Weights of a small mixture-of-experts language model, trained from scratch on English Wikipedia.
Size: 12 layers, 66.9M parameters.
Below are experts of layer 4 (counted from 0) of a mixture-of-experts language model. Rows are named router (the router's row for the expert), gate (a neuron's input weights, with its number), up (a neuron's input weights, with its number), down (a neuron's output weights, with its number) and show model dimensions 192-383. Each number is 128 + 24 x the weight over its row's rms, rounded and kept within 0 to 255. Numbers have three digits each.
Before each expert's rows: a language model's description of what the expert responds to. This comes from a sample of Wikipedia text that the model never trained on.

# expert 47
It responds to: Paragraph breaks, headers. Double line breaks before infobox headings like Personal information or Tournament details, and capital letter pieces starting names.
router:110159133152116123168141128182123148066092127110144126139109126087130078126165152134130093117101100149138099149134115128153120116113128123112116141131110097117147108120096171159094119121113130148135101159124136105105119109138134129147099133147103142076098124129106143128139146132129160152127153168087104129126151130143105190085100125124140091137126154131127140134117161136126143127147127152117085123114083120104182100133127112166131132118101127129144111179136116190120109151145113082114079159169191133141126180138113098139104119136145122115080071113164135128169144140057165125
gate0:128131129126146190104126110107134161135098113124126108123133135152123116065130053128142109116140114137127122132122122122140147122136118156117136123192067136113171131134155163123136106097146181164145117087144192104117144117177122138175123188146124088107138187111087178110117124087083092111124132142132150051174136177095135100139122173154136120135097157120130143135141132142121114134134146127112129143124123161136136120115100128125100118117117087174161111111129118129117164126124154133162118105131095133127131112116094170155167133122127109137102111156139122142129127116142105156
up0:133113115117141071100156122160153088129188092136174136081148150135109139169089111150092161149156153115094135102113136113118120161099129129132156094101134168168100097171141117119118140158130141114118091124109111136132136122138111127136174138133154125119103124155157152128086119097095125101165125114087104123145115130131141113148138116133135142094164120097108130172128097113149140119175159142153178168155145124159129137140139169111123104138160140154119126114114134113170134092124130139150143155101107121074080118089145130145129179137117109167128151122098116093119095172154136085
down0:189154079117122131095093115150109122091105131099122122105116129095146133140151116111115123120106090083170153129097130120175163092143109122118138134167153106117114167127160119138061171136078156104097158134153132121147169115142135113120127102143088129107142194124112140126131133143142152104144099120136081158111125136158132092120113136146141123171126135114078124151141103149120122112154115161115145069113127094159140150149161132148137161121125119133137110150153129128110126090125117121136133119139112113142101153096191123164159130141140096127149119147096166120128133153137168113
gate1:121088129108173176083160109133123118163161119141105156107182120123098177107101111151114124172128159127091135125112098133151120080135141150140172136126135122087103149151116086102132094163125133123128144114114090161161173128114075155150139122154089116138110133146148095122095106101123136108112138120133104126114123157125080079176158132133127168095119135131102127097097105122129191084132139142113194127124128165135113125167076120103117121149130115134131103124108138113080088157153155118127128106075130122105117119101192123108170147113098126146154136173165107128103104150148125117
up1:130144117078125143146127101141159125155139145107132105124152135149133110151110132106072127147148138129111127106125161108154112172114114114142091141108209148128088135098149114120109158098166138072092116142149150082103122143122122128111136082159091133105108088134115099124102106177126096112114165124149133149172109122115152109088144132142154188140104130085125126154160078166148130129115128112117084083161153094145085113120114108107168128125144154174103116152118111120148129128124124114138166099114145097119154107152168150155132133165123109143149153129111141165109133082127138131
down1:120154147160119144132139130100081120109104130108081121134136161105106165082157107113146112120080160120121154110127114120133114102140138127117144167145092095128131134134091110124111131145138115161117146081151130119130107141149125134118150181131130109144121121118105156157119155110097127129130082140152149182115131129163160145137116114185124120111105124117149154104093166127098133137126100113091125081121130140139125168083128110148124126142107122165073135135130141166134111083113120118131147149135122134141138126134108109104127136138119155115146144092106107152136078091112107163
gate2:107127136112057178070118138086162145144136085124124187144128130126123113097130153071135130130108123083129131140121122128130142113109108109164123126183125137120151143037153141106149133123123128127102119142099102144150191184111128108104182100117108131163133151140115097128157107112161139112160107116145159112157127118098163113103090085086138147113128130164133121108105129124104115136138095143134167148143124130079137139098096139133102125160160123138135182145149126144143160125122127144136137121131098156109134112130160120121155117122105151125152127112121039204112128148120137148
up2:140121077127165130112112124143144134132189134139147119096129157141110129172099095152095140133163129130112149086106154101083131178156153169111141100108097133113114123151121128117115158138137156072115157132122150134118127101111109144143121154144144089113115135112163151112066099074096115109136136117134142105116077119130143110129172115141166148101142136087119157155123096176096171140156150132145126150155142154147113129130156158089124130140154108159118121097122187107165112091105148146142125133112120137090158098096140153120116141118097104153151169190099108093103097129143123108
down2:100113163163151128133144149126135148146103144124158137133142130086166100167116132133107163152120152116105168131156099109150139164115113115075124109089087107139158114110098117101136144133155133135181105145151140127101125122182145118144136141113118122136167126124146155164136118083129135136130127096145155157087142135084100156156145093090107148092072118146124120145127143159113095133150163097129115108174144138101112110127136141124120147138113109150152125102111148130133126171092137153089120115151179158133115112121133119118108130094139135142144129132100119099106134140111105138

# expert 41
It responds to: Completed verbs, separators. Verb and noun endings like improve-d and complet-ion, plus commas and semicolons separating list items and clauses.
router:125099096121130150096148137108147105127161141129085146115149154133166150125101105138115142112159115130143119138131138130181149079118135127178156131169090160111134112118127147134145156089136086153095108104108118106164173156127120112135164136146142088131142124121157096139081113152140147110176170145159134166135116156109127111128116160149117139116154097116108116118138096139126162096135157164114087160160150118143115146144136190085137135142110181134143169099104105125147170105160138170141101124117113098107170142115138114121176130138125092141108142146114122163113156103146097105
gate0:155117128115137105115128165131143148143121176143141196125112144108104136123136146149110116178149131080111116096083140143138160139118166168130123141101147133136101152086123124163106129167095177075151135151141129126076117108143127136090072100118085130158067160153109099138143139111139124116110072110107155141160122119122156153117127141123091136180113099145151140097131153122125123104106131123159189117115160151103114073126129132144118098136158102132092122114132130142097121130165135114091132168172134178102091101166121173119131115104118188128140148116103141117146132093150127141
up0:127147137156119072120148129109154145140118135129088127142094128151117167071078122077145158108110178172154115101095105110099175168210095136098103116162120102190131160158101120112128165152112105101107136095148075142185072111085145137153135151091138126144104117107097122130134113122144131122094134101163125112124165127087126135158146144135147143184147113148112138159157148167143100109114124130127162156130108157131145108110140138135120125140109149118157120093102148096110099132162104138116177095110161122106120109132142138123115164131151150127062139127149126125122137121135132109
down0:119143129153124115105127139110121144154120133141112146135142133120145166062098094160174149119097143127117105176128146097152169116130112103109104144123112075145134097125075122115146146164079129105119124099101107113102140141080116150086119121158173150152130116123115129156125107063103129125151140118156131166137161139158132142125135118129170136148159092143105135133157119186131117112137181110128122108103124108094100138149140131120107162134112092142127157144112156131136157148134152157120114119097121070184140130116096125120119122134120123149090125146133107121128150129144106122
gate1:120127160116141126100118152089108126152136156135144103124144146108144141123093163146123149172153131088138115112112165140133125135144088173096093140118118152089107108108127082130122080121121118120117151135151101146099128103134148137096106087125113138111112067147119107151095113136092146152121086125167148158125179124153109070137123156128132132170086118137138176094155131118106114096150118109204159143097116129122152097138086136145107135122064138140158159089178136128125140160127130124159172136165105136118112124188168125147099152106124140046147134146114147122103155142121146105
up1:104137145156163161168148166152119097129152137162092146164112156119116134089157142118125132124090101164112121132121136118119128161089110144111150100132129124180134120160126131118136153144163131162157081164153095121159047116128149118127179173115142135128123122144100147170137104116153148134137137107126080129124135150112102131169098078115056109106096163131132145144084117071140124166086142126135148155128165156103118128045171148098140126119122131071167110155134140150133122145140125157151125114139093146113120173141128115093136176122143162136089156137129124133109112152143111134
down1:118159099173152129163149121146101132098120176143100153132160124095156124123129131157141144121106110132135137036129107055102129109132127160134126118154131104116131107201127111134140128118128144113140106184174134148141102100124131121109215171145152123139123107121102161136102160131127144082144161091147131160151171102107131114165123108120098133148154162101147144121122116107111138098122060127134127160143137115119183162121106115141143093168131163143091115122165163136153172133116143093113123128101083119153125155125141114132142144112106107136149138133095130162108141097142104118
gate2:140158130122108099134092104120152104151145088101112125112096134133087129107108180148124113120112150104111120119083113143125157147169109112138143119111139122151133159157124125101155101147119124088117124130157121134125138134111136144144089136133109186149142119120116106091137164131121103114124102106216082132138117111105141086117159100154165154148158119131102115072123131118116112157093092125102217143110127141095171094139097105127098096107164101122160139114141110124166131152174112178159152146116135098152132130142171119155095149103112161123179106122159137148161124152102135101
up2:124092101130129110131105171124117102089124139119083108146135098167127114167088083146096100150127117121168108168135144143113136112135143123134114159141129159106090118134104104095136134100129156157165124112078123129143162158117170140123131128098134087146121095139137148109108095132145113141104141131117159122139088133137129118146176136129129101154119115125151156144147111142122116138154150106146106126168124143095152172134148115125131137109129094128126170129096100148119153113149149135129185150135100116100113109090100124109118104115155127138102075156134157124109143160139107090
down2:073114144102130125109142161089122151122124121118169097144157083144179132124121123126104164164132139137177096114130114073093096131122157153109099105101140142137095138104094160156113105129087116129114134111166141086128108105113145165125134117088121117159114142138170147095121139089131115160110115124098139123121140125171104124053168128111119143109125143166144150136124131135119147171145147147112121105121089160146130096097125116117130179130137119146138160134137143137135143140146130113128102089151114129112163127107164120095137127155108163125120124114145126135104115139166147095

# expert 8
It responds to: Latinate word-initial prefixes. First pieces of words starting with Latin or French prefixes, such as ins-, ex-, ass-, des-, res-, as in insurance, Excellence, "et al.".
router:084101142121121168158153120167132097069112129114166150113127083141128107137127121120127119106114126143186131146132157137137122174128119129084077115100140121149090047148163129103108152122140089131090121133128110121128132157151159117080119143143118115152127139145099111112119151126109110106114117124102103138101127150117136123145157114107109122133195129098125094143167124098127127134133122111126122123139089098142161095158102144121104083110140154111156121108172164125123122147113133130106142114124113143123124142136139096092176124157132131135049138144120147124123137176138112156
gate0:137152133097199155119173157093124123146111154098098151073119106120100119118113144160106113123093151099165157141134158161118101118113097121102115142153126166092098124128143098101138136125138113111121116120111140116155122135130138140138157142148148130088110128152143126142158112140145124140095107063107105173112119111093124124148152115127108142128150164164140121108133152080153102110117117062147091106135145095156155125149100181120151141119093079121118097136136114097120106128125120164095149070095102153124114080139103119102128137111171151169106112159148090138057114122150112164
up0:121119131134065117122090096177121128124155104146183093177138166158137154142144130111130117143151094164097074131142107115119158130138140162145150104106135096148142122109095108145117151122115150149159150119145126120092125125138105117123113129127098134184160106100118123129126163137092140139147140167141115106151139133168129119112091139142174106102118134082113136143112089176112141150127163183124181131088130144134108127118154069149123114125161166115154180099159128158139135134144134084141101193158125120129141185110160123153099119141077103073139135105103162116186143122128133120
down0:141111115132138085116123119133107179139102155103114114141117142122139166168087136140138091145183094116054102070092100131124098101157105127159124170158151148107092171114097148124100164069143120164138137162121153139139121111124097173117098115137146152141136100097099105134154107129123131170184134134127170109145103109113140122102118172160167094126096144121119143113123108155109140139084151157113126127130115144129114186110140134140117113152147153141111157146112105167167156107138141124115152132127127091080116136112116101066099124140080134097144120116136136108132155134104151130
gate1:116160090112158145124125095099138107132148127136128126164122123120147114082088149156099085128147103158092171104103117112128094082147124143152109149133142136123118132120134119077118159166116119085117108155122123135139157148123167108109101142126076137108177106163128125146138084159142109105123097106170147115127111150104157124157131115146152096129077148127145120140148060129129143123124097113104135135158148134095146136117116158144121160115162103130091109136136122122118139107067143149160139084151111099168117124110108162098127157145162165096139110118160116097174125132099113126
up1:125093137147145132079137140176127181126102137089146156105132131147125135180183134122129128135116138118123108126130149175147139150107099137141138112124117101133151114158090125156126128110116132135137161122129133140110094140117095154126176123156165126155093145097118131154052158097142110113132135114084120148155125105126130116109113143103109135134143097140130153123109190128156134143120157167147134106100148093156144128132095102143120115122089132147147133136124116115148123119152152087112085143109124138140137100139161074084141110131082092141147149109104152131117150156112133154
down1:171148143150131128090177157162140147134119141147137125083110177128117148145106130144150123131132161107135124092104121142152137080086127134158165119103128120127163101140129144152185107147104135127129085109133164093112122110075108132136127135158095121129114141110066142167143095150083158142158120125127118145141175117168124145126088127130078111143141155134142182168134129147116135155110132167117162089116097171112069142070126131127126119082101141132137133162108161143139147119140108108105126146134149107119136153155144130154092134104131105121133132104105136152137065084137126134
gate2:124099152135157080121136108124107161122179093143110129124119123155155154138090103129104129098175118147136103129152144167088149116134108124100066136169116117140114143138108070081117149108129144087132158140105111159077161067155113128131136131116145106133165139139119120139120119156123149118140124118118142114116110100115164104148070103153107105130097135152102117126151071121113142151065141120152133123168141101118086136170106102147118169091166130142141141121142133110117163087134130131175090117176125119113126117164165108110122127095130157075119150137150143147139108156167087110
up2:146160107113119126127113138098124103157134131118131114116134129097096130115194160136162141117095110144112165125085114081176095122129144135153191136099128141138137112134146181145169119153113123183144086097127131099177132179116118131127113150164131138132118102133137116117147110084158117157094135157142105134139150172149106135105173130105164148160118131124159152131144183157136136103176148116111135134102127147129153114112145171122133139154080135113120120130102100160130122130133116161080177148107125136124163152106117128184136122154137124179125086129093122099125146111135168169
down2:213154099135143138128083143105137136139139153121136117120126130121105126133098145154115116146117120126092169100129127130136156071150167146131163151130160117080121159123160174156154133109138165135152115154134159074156159115106186119156123117163131127080108121091126139124110086146094145172137129145140137125135136128109132153118171122130139113152117128160151193143100126123135130110120140123105154100127127179089120117124108109131124128146117121119101152118094095100128121155116138143078130127081157131130119110113139146161099174144125137144151096131150098112113148065103156118

# expert 9
It responds to: Table pipes, list separators. Opening pipes of table header rows, commas and semicolons separating list items or clauses, plus conjunctions like but, including, although.
router:159108080120087136123165112095116111105123109117085162102136111141155132165161111163134124097163136116146163146140110137146147066107138109169156177163081165106143136109136126104139156118176103140070123096105144108108176176137156124104140163159093073126169152113122075108128098160105155116130147158131146142150078172107166102153140149154138152111129103098126111120123117135122143142148156101105110132130119128115129156148120162103118141120141144151122153117133141163161151131100145154121108130124128139106123098104137111131176084138131097119118117151134096176129174171152090096
gate0:111137143136129108108115090119100115110125090105095160149151153177124107132088112153133148134111117134133105101106102117175177135118145099105108094116161133147157145125125121118119135149120178148138147112158132141125132050147138150184158146127133119142152140181133121095120109137145119151105108069148130147126108144163112123162157119155115083152105142117094091110099173150145111187149124117127155095129150111129119134145138088095135136145159142177095090168116115101134135146112111123167133155164110165127127111131127141100136157083115145187106107134147132104187118139118145137
up0:129103138111094119089152139079129115107137103116122125128118144183147142144096099131118146113149103164150104117142110124156145132116135110126106103100134133142159165104137129113191114105152141150122156099139141128142117089151106144154150154135099084156127170174134102122104109103102157107099090096173127143130085159138134113171139134156128087113077065145076097123119166143164098128113117113137154108145135135180107120121152131093177140147133159172101099132121122092155125171091115137177128126168099162104137113131141115131162140124104140158116118124097141126169167143140111126
down0:091128123167145130091111118150112119109124156117106143117152169096137131097172113159115167137094120115102167146113149093158111137118147138122124116138124112158168126089129163102127099116156136124109143132171148129146155137135108156107152111150118084147155163105120110146117109081142112154114133096165138138114165173123147150152134148168096117098138137153092137122171138100132096125100108128151124149093115156175123124087150162127141120132116114101107162121174102154113120138074099119089108092106156182118136117085135145121141113136137106127128154135133147140106118149122127144
gate1:092093143136171153086085101114124142148086112126122128146148156130113084081125101115143103145116102093158094127106156110132121130167140160135101077148150150153101112102127132169112109152124129142165120128152160154173140090148170132147122098077136135116096123141131139118134129101159069169091133124136151119114155114139053081149127114119125137159137141183160160114083118113121139115093131129156131161102138127131135106144127125177118104096127128121110080109131113092120136164182122103136137128126141129134100111191125132109112134071103143158119143140118157122122133126133148131
up1:130120131130151117123103144151085137176139148180117152155093112118101110106159148164146141145089107108133149118098190156113135150150167115095081120153124166091073131144111130118080144127115128079141133162128126145131094140097135154118141145140117159101155099143141147108096124157158097133134147142115173120125136100152124134156123085114119113133148166134179158096112133162114079151120153123144137120138160122098074141127116102159071097122127115094103136143124164173146144103167125145093120125092160143106147084119092155128134131121134133120142153198156104132140088148132147092
down1:128134194138139121087110121112150145170123162114093173138101143154111130089062141084148142154125122062118105115105145143155161125108135156107101119150188154168084100116107104146110094133097144147177147115120147152126130100137136129149113102112143129141113112138126158121146138156119099115117136092163156155135136103140122123131137124125145108163141119167173093101131105130142108117110112110099164149123127083145121107125127147163168126142154136128123123121120155095109102149125125136138155161129138096114158105128117151079077171116130154136112137129115175110126122130140146122
gate2:156119158110171188153146118123146090169107114134155127118151131131143090116097093143141157141133083123144111108137136100135113110103132122154080131129138131147138135091162108114151133108133140188124087152114179147162161101119127141160144136110120145121135156147134140101122116113175096118151108119112122155154144128145125134158096103093129125120104144111152123089092108112118128142105157102095135152149146123118141133144148126141159146138132104128078143147103120127147120154124142099178195062163131131118088138109142131143129165127128117114100161138161142141126134079156130219
up2:171121126164143166138131147119136116117099150129083142161153105093115152151113155125169113161131134141099111132109136105097157128120139126131137109147120118105108181152105149133151166127103145076148120146126192171086146105152136158148128100119133103107141151155127132112116140147153115127087162108148137134124117145132138093126138164147107075135130131091161073104168151148135125128118169093115146144107171103148115103111127130123123117115157118103139149149119172098141123091117118097175124091158174150128143085152146159109145107114116101104194120154167135131101112120152111131
down2:161129121139098125125116156126122129170146138109103140045116135092145104116144128127082135091183141138118090111086153128132083102148127137125148122113142100105121140094141144144134112161107147133136131128129161161213156107135114141152142103123111095156096133155105155118084152088143129110126092131115104117165170152130131115103083110139148120118125156134120106168110144131127114082123164119115159093086125108132153146149136132140158186134134119139112110158095137140131147152148098142171141132115146177104125194127143135120108139105075101126171113127161116093094130118154119134

# expert 58
It responds to: Compound and list joins. Commas, and, or, and hyphens joining compounds like peer-voted, cross-party, worm-like, plus word endings like -ed, -ing, -s.
router:134088062133151139112144117079163124147147119104096093111138141127164150130135100105119122090169112143156154148126161131164138139121100130150163106188092169118151129098132181103171145108128085161119136108108139151155140169122160120130161101127138096091154100118169109154120135182149119116164141163129144127134088110106125096139113169139144088132139103068120132146130096113117153077139173088133114164177120139140123165136132209095120159147139122116159182131120104089163135115120149153119092082123099101117183121139113100122150129163146061154105138115088108138110141108118112085
gate0:124147127088161126133156108104110127134147136135155083151077124125130133128159143141130129109102165131101123125162153083096142197122104139122172134138125112139092131136151121105150083158099147106111152133121123139132102115126105099155081036134130170125141127120076159161163147145146073160142123149109165165090108117175099127097130085124129108136120116095149152117135141096106162157131099121136165099117137098091134103114120120092106111147126140078111132120114099135120119132136150133138115104131123126166152116104158138153061119111155103116195168122153146113116132082145088138
up0:132137127124123106125147151130092101132133143155148143139103122095128142109108174084137141174112156121151134088099134151103132176130124126121087130146123110139111157122156115129126126155163122096049114128122114097173160132118145131120116133119093169148138145148109137117157112149117146113100115124184128117118150138087173141114161081094163135115161155153170129127159155179155118130136142121134148130128122149104137085130095154139119133149108147085147114121142159160146154159153085128153175123126149153092141115143177164115137141124139155108104113163152138114178118125095121142
down0:110149131169134145126135128152134162118158139120151100129171150140157145074135129085120125143135155133130144174153156113155120128133133133157134133162097125124156093129154124132135149125127125102159148149137168090111066101115110140146121143118129126103110144134133078086145135099125112145103105118140125134094124139132171167119114117117140100155147141114168174101118187135150119097101128096135145153129151139105143136121123162100167147142131146111111124108112123075102100124114145091123136091193114122134121195146105154135117170109196135106127110102133147099096134142079123162
gate1:107110110133133103112083113126148131134146105135151131152150148093118137131142126133109087107080124128117106119141136129110130177135076129128152076151155155117127175157158160115110147119104171106177123131128108135157107107101108133157110109133154180156134114150116157134171099131126116107124101153094155146132093102136085131146108121146152070167154111098138165088100139100108105102170144098131152101117182104111062114113120135094126097154157127101115119127122162104146119092131128120096122097124124158144198093110122114122143118161169136100131159113172173105139110139108126113
up1:107084131138187164103121093099148135160092084102130141127133114118104129118151103127136174125092079131108129139140135129143137166105100142117164089146127150093114145158163162145130157111109126072153113098096127182154159087101105159140125102143120106118093131112141150145078141137111134151154154152152141125152115112130132139165080139112109123143128122107179133130135121114132127128151137110099131140136150102161114126092142156122138151148131131113099091139162163077121139135112106110140115103105154148119147099138068141155169126156158123114136127105155134103134127121152121126
down1:142114135086062121117116141126118094121118161140127148134120127119106142138115115141095120114120134129106108049081125107126152163138134107098127133085119136134097147084087105105133138115121149137143107127115096142097153112111151101115098124110150133139141108177084128134175153091126117100169110105088150103184151139141121117135143127131142102121124118131111121127154109147086151129159151100104144135134087121122157099145133165154091117084125131147114144115122125102137158143111159148102111187115139135206137116119146136131122076103099098122117158146147104088128104150152169117
gate2:158119111103186143139129141075113098104167116141100150136141170131150191094154187121145132146136151126112107105125127138116086104112113131089130112108135118088120123166153102089122128117137113135170133117138141118143149107102090140088124134109133120094158136137132144156115131102137124139138114141110127122111121147118150097133093123086100110137153101136133124103110103134103156116089118120099120137117107151070153146098130149134098089131110118114100126117122172110129164114128131149138099100150136123140135155103112165089121155134135107142163112133083163104102113118185096153
up2:143123145138098108137128151135096144173142165156153144087102109071109123134151123107181177153135169142116121137128143162107119171126155159150119136120124115185109133120129150166096104109172144115117107133116113139124186144138126167115162120146077108161136136121126140137115093128125069128107099135114081133132167159121121133110138084096158110094112124113084118103131118158139072149108124153149137106100089131163128101138112105150135165153129151123114128154121118159134102123131093107130138167122166120136141113123138133131085139114116148093132163143091149101182119130110145160
down2:131142090114155101140114164180105133112127155083113102100118104114137126141144120113179135138097141114144125157156116089137133143171134144120136195133103103082129122165096122131123103091161092139162127124128119136138122184134090134134149178161123169142070114140126159105105117102162142116117133155143133150133151132134147135129099115126121101140138152127098150093135151112113133077133120100077119180125105140098154159097133103108138147134122111117140128146083106121079147149134126134114131113163134143136144157154108137167126118147124135132143143136114129109165144133101102123

# expert 1
It responds to: Sports results, country codes. Three-letter country codes and result words in tennis and sports draws and tables, such as USA, ITA, lost, against, won.
router:142122128163159138152137144099141095127178146160092165143110164114149116107114162168102127150158100142140135149129128132174115131126132125129104087117090115100152107106159076112110174114105099115129108111106135170127120175101122119099134107124176147111120125131150093137121138141117132124098133155133128102079111139110139133133134114127097102115135101138093105150116120142160111102111143088106089158117132122136154113098155164124118134139114104138171140117109141126132143118122096113115077146136136147088105147150118159115191136108160137181115122106129115088093119100158116103
gate0:118140119119195124135170113156108120145098093126128156127179133113114141121144197128130094101105121139080067113143166098151070127133094139115131092082128142134114175145163098131125108166147117076169130153154116131119126097100144128108136147151142196123149161137114135119133146137162150083116072110094117131129081154118136113172083145093141162125112128118143134093084144078151129149110143133116154169152135145121117191140119143156133122095129113102121090161138115131163125176138126140116116087130118148106076140126103115121122151129121140146141105120121130100160163171128151097
up0:134141140134070112133139129129130119100133152104145087097084101143119112099141070098130182169166145111177149148119112139114156101095153153130099167164122116116143098119073177139146140121103124154112140118124139113115152125155142115139104133124130038128085100129111138151117107137075119175136193160152153128146191095117116142105155117124152115131152123138114151147141096176117135099133093168131108101132129100122133101119158080104130137141106140125132153119103120131098142098101146140125141149118103121145186136164178135144137087124144143098117138127109134143126106086082111147
down0:136096144097148133124135150104111111103122131132187116121118148128103133173117116114123116130133132128168132101154131078136131086136125099116109152127144159119145098158148146111100120145157129133126102141139105145147127074148105105103142131130109122109119131159128122139088132160158162106145107120115120128150163127143085083137119122140110091130117132108157158104118141148087118109145145139131129165135167171145152099144165181128155143131125169145099132100135136144157134136152126106143143144144099096181127126114111164145087078183110156081140122110181110099081135141115119167
gate1:175120148096126124123137167158054139146134122102168130149149128130104125136119079100121171132123122162163136115099123103102175170153161142141090150104151093133119145114130114101119143141105155111120171155115172146113141109128196126162140133142125153116113148116140128168123071097157100140066123146107126171119167128178105072119131105159123130097093142149143091153134092121134102159137150128117126084124100129133130129144151138153176163120111111147105095119112132137166142093142077109146158112097152116125132090133129106143106150154132140121144103134146159088106118110148142152
up1:081141086118146112152133110067168113115111158114113122086149156147208089121124161144125144151126176140122119138133147124127116110090071142162099131163125134135134084119119107135182101141137113130094133105151114119138141130086110107106101126131147149092148100140097129139148146178112124109129114127096164152127135103138106082160143137125129129124112110107113130132146137089135147077117116092141130138136101096082100125156087082129147130094133134131085105102117168115124101145079142125123146089168067119140127207155131140123120119098123087148136117098122135131116163094151159113
down1:182114130130111106144144124142107101090178163134140124118126122115131134149167114121106139118148123135133106105115158130123094168152147126115111124113125097127146180092120117109126083150105142124099112140122097146163170114125129084167179118111159135129097138157122116160106112129152152143158124207066151137142150124140120113121091126144109155099116054111130096150159115141129103132152135136103143085098086116149156147152137122131142125113169125185125130163118127121161083128159114130133126114109161115106104130183174107165167135136090107180119143111130187106139157124107156176
gate2:113156173177150134127112118161088105156153120159124120172098130093097110102160135115093157138119092145143141143140121128138143143123108106124127099129119130098134073114154088134109141168144112107088165100108143157085127175126103113104133124121107120135106142124125100159093137111147081159159098086126096118095168169108150140099122137107076090150114108137121122174123146113178098140106137112141154156128149127110126108101127192106132154129137152131099134157146161078136115155094160103103131142133124119074147152132120148158161128121141093161124136092161107123118126121124090105
up2:120170155170119121116146129121115132193124129131147134138089078090100096113156154124108159152095096156166108140139100140130159112127096145132109101114111111120124093101172098124120109157130105128071145093133098147097134134155111132123122120112122127156157138109143126137130102159132079157136118087122094137113132172113165133138083122108092106120092119106137125130165131094149087151087117110156122127143128094098112128118117118111130159116158152103147126136149190066118132154106179079118110126144120083089141135164150139144130102129143093153130132081182119118126136121133146123
down2:114168099141114125153115077147112141093126169117143153133151102102125120121144156149107125158070124074106127255153088128117129147165125129099124109125133100099152186165093120144144118117113107145170103135038091118127108092139138120117156183132096113151136130107140121134138150110122167118082139120127097163106087106140116104133145163109118136143146119142121124106177139119165122089134154109134143147131130139142093132102131113110101129131144120075143123114138106135091095136133124151117134156159112142134152152133123118116100114101107133153100163137090139139105120118131113158

# expert 55
It responds to: Place-name and infobox pieces. First pieces of place and street names in address tables (Mont-gomery, Has-tings), infobox labels like Species and History, and units like km.
router:131109181153128149141094085176088128116117142139210156110126114128105159141139112120131111118147120194079119146157133139133127140091128088116161100105122099100139128158117144085092136125153114154144138086108158100117129125122130139119163115133168135158121163120090109128061122084091152089145125123112077109098145151122126122149105115143096155114124156105108133147137111076114115123114111157126164127126101140161128160124120134100112110151164152110138140114148099136134135099096145123112115179133131127092159143115099103156144118141080150126090127126120146173162134089129107131
gate0:086124140146128158124103105139109130116151131176136091137082108098176096126178106146101120120118167113109144114160131127156112176121082103130109090114111147136125156136134143124107125129195081132143119152115115095120125113101117132120133126145173118127158145112115125139131126129138109127147142116131090117116147102125093142074133139111097112120151155115121103113118143114107118153090106146136110119117144186113130096144101146090093113159121118121155120150159117142122176102080084115112149134120124121146135141127102136095147154130182101166145079127071157140127093130106101127
up0:142130101096107122138128156116152131157107120091113159106187137146083132140077144105134174133142093139131103119103119124097145084141175145119150166141131128131110100111136092134145140151069148123139133094148124150130154164145124134139114149114086156150115121148154119138124145108138129113121138152144153156118104147119166119159149117142156132110098122148112173163104108156133145101164143094155151148152118086138113140127142120133159130104108140140106130113085121105153103170187184139142123101136125149124092119137139114150120117105069175088123161137203109102135161138186141101
down0:174159138073129121150138133146168121136098097163147154158120120147115176118125134129154095145115134159126103086084101123120122126148151145137143148111128134138141079138147127131159130103125142134147137080126139130171126171131088150144151159151096113130125138124093134095140066154157133114118058166142127120154139094115133122125143102145157121122112142114146146149082145116142138148135140131122129140081131140165163127100091134162126125139110115144132130154071139103151072161118122122087145100108118099107118167141106131168159133123100147099133135106196145169112115124088118119
gate1:147200124179134134143128141138096129144135133143140179124084128074114132092185148116106121146142100164083072148176124130117144125142159095142137138172112079123152146142095161115138103119172153090109146124118156127145105104152089129110172105129104137152089118078151130113111168123092139110144079109158132135119127192134144130080087158109122141089132144101096136090120142136154115118108097134106112171118117125141116126080101144153143121123145122160146151144127135167161150116115155109150135166162123146146161114161113095167127133109137149124161130151092114162132124145089103142
up1:102142166120142127155134126141107113124158149180114133151163099144151149135075102130099119114132145135146137144118174113156107133127074111114161103099127135146088151123118130150079095125087122117132154106111088170107136117073048150129109138123190112115151164137125107145120119176120117140119191129100113107079175069116128168136133114092065092150112125154108111148143132112113156144110131132127104115131126148132133157176126141106095070127146141079136113139126101119119145093095141127112127110092083120138093152072128148144138141123135126103036125142120141110160125114136152126
down1:110133130121130158163141121092159132102110164140092101136144117116186084160138113112102102113137145123171172109106120131169084130126107124159066121151143115189105149145106167186121128158089157143102103114135143154139103141124105122124093085113118122161089100125119161091134127173117100106151121141100129139093177100096106136132167116108152137127109172153152078146088109124070148120122148103148111093119100154106132117138111126123149090086118146127110083173149110147177095168155122126172127115136106128166130119114136124111148124158099119131096170112139143100142119087131169124
gate2:112129120176099150150122108140119144151126146146115170119110170142091149088164133125170146111106141149088101152152160102125144119120115090114159099112075149125153138128116175115134144141139120131161118109128115124117164108109122092100180105159146182156177140093114085100113087109157164124122103099114128109111110143131129133136108139160091111115124104133143095171118100127146127114107122163128125158123113147155140138091120167139090131132124104133188125133124088147129118104166139103143171134126073115139119146096124139078158122150124158165127101163105162154108069161113126125
up2:101117107143124151167127137134112149150122115117104123139131138102193134161124090126074104114161135142127119142115155092114143128151109113148167103132143143096101156110083122159120133165125109103113117131103160131087101123114103100102102088108129148063133093173123114171121111164124112134164148122109142105092160124104149131162127137077130141169149124129141103116115151117076172159142142114147103135122113136151118125133115106123134098127135145110099106118122114141119161135114151145129117117115139121140130124097148138139147080171130151115084130161104135085106132104139134143
down2:118119159124106144131148138138151135129103144141098110100152098136149094141103136085097085115131159103178162111105117097164079152118116147182082116123135143155103138116114143187130082152134166107092123089151146169112096150107112151149094115142132139146137114157142145118131129131129102111148111136101128141107178113120121141120134096116122122128122173166135056136116157144112164168140141158135125099109127099090125130124123091109157107121099120157138100154155107142117099187143130118166129098117109121158127132144151121137098115110094154132098137158129138112141106069109182109